Below are experts of layer 2 (counted from 0) of a mixture-of-experts language model. Rows are named down (a neuron's output weights, with its number) and show model dimensions 320-383. Each number is 128 + 24 x the weight over its row's rms, rounded and kept within 0 to 255. Numbers have three digits each.
Before each expert's rows: a language model's description of what the expert responds to. This comes from a sample of Wikipedia text that the model never trained on.

# expert 42
What it handles: Periods ending sentences, often fused to the last word (game., races., s.), plus === section-heading markers and abbreviation dots.
down0:084107107116149156093115092132141119179096136116086133096158159161128154117129083110143102138133120167152100152150102181164131111177148162175109112103150093112116139053150092079117080102136130
down1:121136100115074108074103122139116089136151138142153114073111135139100136137165124099150128110117150111122122130116148123110131122146118135115136128130149115117099134126135111115132060130151122
down2:191117137129110150103127089107105130151116110106121166114141115141110119144145105086114099087170155160131140125126135136148152167134096125135090118130104122108110079122118130110148096127144145
down3:138118116104109101159147123144123142150099140096120138093135134167124133131137101102143135118118119148160105123086105141117120115146104102145130140127129099107137131142125152072117019099192087
down4:148107149137125126130106099141125096109134121132121133154175143140144168104122140139133156140155170114130144134157110100138152132151150088130131121155086125105120138125069115133136089126118144
down5:085108159132147146138101173119139104133107116152159106128125078136167151110127143130184127138118129132182142156075180145152119096118141091148162084128139128116087080135107150123140131097145134
down6:136136166097106145123118130116179153134122108134114091112124113156138124133126164125141175080145161135126162072086132145161150117125112163119141118108137167124088111155157149077114076111150126
down7:160132151156095134137131138098102150164147154093137152113087141141166118132114142114116121077138166145111156106144138142129097139146145103144125075119116166118183116137131076129129128148149148
down8:161112120120143153134125157152146106114079077123109150132123141123093139161118137134144152098150157121101125147160140117138116131115108126114165129136108115115139104150147164160131149138126131
down9:117093154161130101113092122119170151138104135145129125139122089118179126105092111130137121086102173162152108141108195125171161138116144124120125096076144120110143146100114129128128085102126134
down10:126133145138120117161110121099139138153140141080117124054130144150126120116112178101159112098051138138134100113138132150158121121151134159136115165115112162084143109115148134112102095111169111
down11:089123147149092123129140100140104150108110107104108082141139100146134115170080133122111179117158142134136075129160098136168151110085116086163140149106132140120167138128107157099121088139137164
down12:139116112127113110145148152122152138130077131135142143072111108195122115133108131113087155156108136147156122154160135164122114099176076169138139084137094093100106106120109100070131095120126117
down13:121119119093136143113085127156084115141115113137176133137105097139148122144096161121169113096146136106101170144096150144142130130124099130119093079159169070133097116138082104106130121108080097
down14:128097134118140112138130116143142119083107173116147121046101133108128121166137168096120105080129137126136129117104125132096182112133109131121125130127137108121101101156162138081145090146069133
down15:105115113149144114110145130121128155130124145137097113121174132139147085138133095083133136124148151100116126133148157120177110147143112110141128190134146117100115152136101154102068109149148082
down16:128146108146167105105119148136130143158117152104124126135097145137162145094157090132128137135126113117095117106159128119092163159134146164134134121133142153109150170060102137129146148150097098
down17:092104157137136094105130105134103131128170126129120118169110148121096107142117117126113149147157107159093159174128159144096112157140119155146140158177180071121152126150120122118156131154119117
down18:134122110109144106160161078176102146144121083117132120081148080146147116176115163087154142119104122149116104095118091152155152113170083120108130139144122102110192150132151135091145126112143152
down19:098148135130115125053130088122132120121139137145096114101115078131123154151122098135139123129103128155171116104146142101146160165089109173105070133166144096109143126150118132128119118135130106
down20:112127104109142121128123108084138104115182139123150134088109162142121123176104120098165106118137103097139166113101142137120117141125126105118152106117132164099115088116108130082131027118167128
down21:084122122137106112106176118086130117146118113123141117105136147137133097155128135124113147120131128136119135143152180141127131153177147126143154126129139156107138155129101157096125128113142175
down22:115128130163153087151119137136130146124116110135162124093116107167094140149144132125149162154117171133163110119114109141125144129134175139116107125111133149127152086120144150075109064126135152
down23:150136119110140075145149169122143137211128116120106147115131133118138152110117090098154098152122124121116124159122161111099198119151119138148120135130137142090133096150119115139125107140170148
down24:110073109180123133107094137124154108102137115145152111132175112120146120142132127097163092100085133163141134133104131130172160122145119080118138094120172166081177110140131116128149150118170114
down25:127109093120085110103149098150142137109168156119134074116127151125154141118122117079090145138152101121123115142135130144130136141153128129123142137127164101131114115116139133137090093099163153
down26:106121146132127143112147122119133097148119134158124101102084169142127098174193157111113084156104152128115106146106086155121154154161153056144141145086119129124104125125128096095124121141133115
down27:161129116149153146107106156146118141105074138145129143122122124140134173111105101126110175097106122101102129142137135108074135099121151108134127125167135106156131166138086130107121133101095143
down28:158110137127123114128163119173130147135160134103112152066138149162125168190085117094126140114154135137172155116162173142098085123086105110103126118109102140117097143140154148123080119120179136
down29:139095152118124061122128121122136139117155143089147118134130176171167140159133144098147141117098154140166129093131189156132081136169090135110148144133110131097124135130105125112112095114143114
down30:095132131126085148165126110127086123106114150164142177116139116114138134080102104162130112111140122122145115138137059083129116140111118112127117154139109113092104159127149150123136099111117106
down31:080124141131108104150123048106111105076149133163150102083125099116168160133128125116163120155115154138132108093130107120107162145102140119150122137128158118113108105140129103112164140125198139

# expert 10
What it handles: Forms of be and auxiliaries (was, is, were, been, would) after a subject, as in "the castle was used", "is a Scottish peer".
down0:125178114152128094118158124101139111105124115145114103136180127165170119126134141106146150139156093130151176177095184116120159112108131113151094135112134111104108101114115092161121114151167123
down1:136122136121124125152106146139151109137143142138094086143091154109143140108165130143149125116121089100135160144129077134127142108128109145136160115160111170135151110136123176134145134096127144
down2:109144109121132121141156157160129150152172110129084115153147134131082095118147100132114132125115100142106156158130129134109168141185111118125136144149144120165141135145092110124135109125128094
down3:171168136113143132173126133100163168156168116152124089146101092121143115138061100132176140182143107122095082114139097112138154137099110130098132124138121125103119159138133128109118134091173094
down4:124163160135082125140138133136129133129133126118133116149114137101109110138147126141110116123124177111136119143144142126117131155109144149073106100162115133145150134108199087117138137127151206
down5:109132166134101120127108089128115117143160075150159123135104098099144113104097103110140161082175125146143145145143101092123141119142119140104098175138122173119137127122134091086134160130152126
down6:159103112120131102126052150121146097165109102133125114148122130104091172116141147157157125112120133132078127127152141144137120100145110148166138143155117137122147149168113093140134149152152146
down7:147110122113154106111114114146104108129131169164124104085141112150111128167129166167138111122171083178152127121101154130123109154143152132089143086125105136114080154111115084132102097155170143
down8:128115143118129117096124156084135085119134149103070135154145129128114113182103094185167157110122126134109143175123126119132155083095144125158086154111161100130127185119088096112115182082137080
down9:157135154156156131136108170161089144084173146155101128099116146108155131105127116120157089117093119116122170129177135123136131135107130168084145108113157157123107123166096132125085090154126129
down10:139106147087129153133088103132122147129153178156177154135141147137104092119089127130122129099107145131163109132158096129111108144140106125131111140148121145151122123114094080160148146156104133
down11:143188151105126161126101092113119126146168150174135094085174112118122145114148107126126158158138151177091133134082084116157119123120097142100127101150153160118096089094114123109103136109183157
down12:112141165136141102124133190126126116143144131116115101138156138137145127112135108144103137104094149126148073144122138111167104152133135130114138116124136124144123149127129142128106094110113134
down13:158135145111121155136133100135117157130128161141132096118136135156130122096097143118154140123076175121088092122135133139109136156111141132122150163138117095135126158131106130131136118107142100
down14:120101106122114122109118127117127111136121117122172079111159120136172148184150079106170127140076093156083145145121131162156137141089129129111139112128091113143121130129088097136155145146141152
down15:100095145117153112115144122094146086106119185120162065119104123150163134096121170143139108144130106132108118120153150124134190152117111136152113149124145137095140140100107140077137178124120159
down16:113110130117166089188177129127175140145108126123104148104086105153149133121124135109117117140131155115138171134104098119165135135118111132096136140114110143147126108101113146147127149105137138
down17:136136114103170162157136136155127083144114135124115121092125124120098132146108122131127116178135127121146127116132115158144129158150104134102149110118127136109168106111131120098157171102066141
down18:123113191100125124147140135129123115144124099126166100096113111143099158120099144145109109116084155089133107146127109169160122151130118154117139095118132073124155129133102145123139180076159171
down19:142135144135161133144116103172158078098130168099147121141126100098089129115099134112130129175170139158133137137105167115106117101132171106133135090134147132117077129132135141165180146132156090
down20:144120156131117152133127149161135177148159144101112113166142134136129117105155108133147101139142161140102111138098151110122130120119139154179128087131143130136164125149141158134132131115143101
down21:123130176138103131090105102108102159127090056103116170081131093137090146133136101108145131158120113105127138113140114146113133128073114125104162107179119126174111120104160110107141151161153166
down22:160118115104092139137115155131096109156150141140095127137112093146166151153141149117146111158131135095116133172104152128045078148111109107143137135101143086111125084101121104115111137145072139
down23:133119155122181168152144125151063143135153090110082158150112183119102103131095084149110090126150134157129108103151095094119126157091108161140092159170086179165131121112143094094153119099122155
down24:139137072140120135130131118117099155162137167118111155112163084090126149132112142144146140129182109159132102104152092120141169135100120119122106140105125187131113123114126097147110128117118136
down25:109150154107137148175118083155139151164170100111148107098113136125122122138088100088141090150127085142165109148109120140132124149144087121116174120148101142128135121127104136080116134120155140
down26:081094124157122154144119114154153149173144137088106153156113127135150134143120123122099141103113154104086100086097124099155117181152118126118073141122112115179106115111157151130181146076136126
down27:111117135164099103104123145140174136093149129149116144113154143148142094129137128112130117154151102170163126137146176128117152131133109126123110123098090096110118106156134142111138100130126150
down28:145160136143124061103092131128095133181130110142127115110128112128133154073163152099160147133151151128141135089138134138130109149117139137111123118144125134097134132157128096154111125151139160
down29:125114073130143109147169103134139149116086124089118119149072127127170115148086121096151136133147154131108140135187119141149099103180131137135137120147103113139122101149174097129166121141093143
down30:144080098131123119110089133099115113134103117136146163158119118111117128112167083119166139157148175121115128123131161203097139124124129135096137128125180084134114127133102147154142129121103145
down31:119092132131079080125081179103118133122127090125159162089119132146160150155145148139122144140125116098092100112118175161125114140145144156136152136104139144162151151146103111147111158154110132

# expert 46
What it handles: Function words like that, which, who, had, it, then, also, and time after his/her, as in "during his time at".
down0:119096143091139160121149125129161142118118060108134084150131147111154137132133159117108086119108111187169111141109162169110166150108182160112128130151089086123135132135162100146175108121130177
down1:164172098121116115109144104122112174132155063165121116105115078108113153137182122110137078160068110127121170147149137143126128133097083125118100155132136128156136120126117087125078111091107130
down2:095122127130140154158126122145112148143114102123167122109165098111140144144153118140082104110122084086122118122090145149139158121122105136140120143097119129097118109134131191151116111159123075
down3:181134159124114143139140149122144124147117175075120154146098072100143163132103141131158109095153118130183153151099145081130108174146136120071061170101135120094098095117110142128128128145140117
down4:149141162111087088114128113083146100106118076152110097141142153134140156143108071119118130113141161115136112089168141116102120125137101099099141158155120132117202126098097108134092110093131122
down5:191153134099135125126165162161116118165124131152080133145112147144172125153146094117134118123120168081093142134112127172137115138108127101143148091144148121176162095113097164116114146100146160
down6:109085136150146128152150141143120118155124131097116123120132080128126119137097144137180141137143103116160151135091195123121144166104120095097127152142111134072121103146154151139083173135073133
down7:101113097141121096150166151136109088126130136124151170130156135102123126171169139108106121124138130150135112117140157184141132090138200133079134096149158070116143141149119127151094120145122168
down8:143097137119138089128146134152162096103128144111140146111129156112147108135081118137127113141135170149119125130148101091124131105104068111108138166126145147144142065124120126104136105187146143
down9:136098121155151116155114135147118132156090162100126107123144115108139129123132156183170122131074056139124092125132088120123171136173110150146118108159118135084133121117143148139144130140178069
down10:106080127074126146173101166135113120113161138128129150085133139175135217109116153094171138129091105114142147093109142113090131160131118153133196092113125090133156114130117146139108129173179139
down11:142093117097154147131123140135144123129125127129111140126138127118074114151104115154132082155142077114157093170163133128129100092118104116163117150136117119147108132122115098136134130155148152
down12:084115090129120101149158125128138131112113100139114162124172099113129118100157109106194136101136130128226095079133122134145121087178150123110117149124128097176129149103155138157099159144111132
down13:123120131137129139132117110096159154126153130103146159122090124124104112082159144133103165097111160148113098135103140144174138114154142125182132089128123116119157144136145125076132134087120101
down14:162136140112124093088126143172170166161099076128115144120105103121115092171143118102136129158116135121109100125121138158117123109125155142049137119177135114144144186127128146171120150120128132
down15:112136155164120101118111110132113158190120129138141154132119145134104127155154136094151168136109115178166137075148145157144165164087112095142073088124106101153140090135142137088144174106136118
down16:146123100129107058119138088134159139120127109177137113136088149164120149122144132158125147121171156114118129138085130139131157109115144107118116102095142114100148133152131149088104097141132123
down17:111121180117151114117128140158109114162116141144133126098138101128093126119116130176120149090150124094138095121105135153134102105141128116079163101127147153133062152131101145140085128144140091
down18:139135132107116122102168129164139138093144150121138142170147125146144123114142139099108131098139141131167136118117124129128108105155151134096165163133148127149113122146128122161110110157121149
down19:132141161136161122135115103143091127109153137121135137116155156166113143060154112087118123149091180140132136101131129159110118128152161124122152154128151074155131120147118090144094133136130115
down20:112086138149156154158089158096131151120168124120159156163127099117134165116118123125146129087151143161164137127195147165134090093136104126132139080143093105159123104155112109109128116155128161
down21:118154132129184142140100103135104132107138109108103147079151130127131134077149139126118086131135139133114137114118131143147109110168116156125136149160147143171115152131102091179116142130154139
down22:137087125140095147105083110144116146131125097122106145100149144193137146133137105133142116077139104122131134161118128100112131122097136140164111108123093106159132147129130130135136116113141159
down23:153104111170120180095160117128123124106118127124109120094124132156089136143149151109136172175095108164135115119095129104118159114128130153118085150151114080112129142112175092122101160167122138
down24:107116134139136138097099175155145121123119115116131131102130159156155164131086175132122119148113135121102111109127145166122152147155070115130183140119101108088128097152149162119138171114162126
down25:132152145144158079124144113143139093136146118126161110112126095127129095112131117152170166137182116138154156130128153131143126163127116138113114092096121134131084122107140134125151102146169085
down26:126136151177101171089161169100153125148142147140125113090131159112113134128100153122134116116142113130167171116123130145148139120158110129145148142130154092132142129148111068129135116148147096
down27:120128136144103126156138117146129167126141112135150152063137130136097164149121158119121128082122133136152117121072097124157112131155124170158075111098115151139149163126116101130145146150072141
down28:140114176087130144146110145133121139145098099101158130113108124083143122134111139127121119109082133138164133119108102122153115112135135148161157122176125126154107136166085138170136129112172142
down29:114102138142142127162091139129156138150126163097125145103171103127123136117087140121168158132157095131134099091071128130149152155104146149145093110132080104114120119099113123101121157136071127
down30:152123134132146112088128157158086173101131133124087111140142094123104143116107166158145157122136102121134144081105111113133128129102113140076158130116114155111128124127131136165142099113159133
down31:140145113132144140161115144142106137070139169180099106155123126158153178124121123119072088114121168107112112100100130150158160123116140119095120163105107114113144123164148169137120116136161121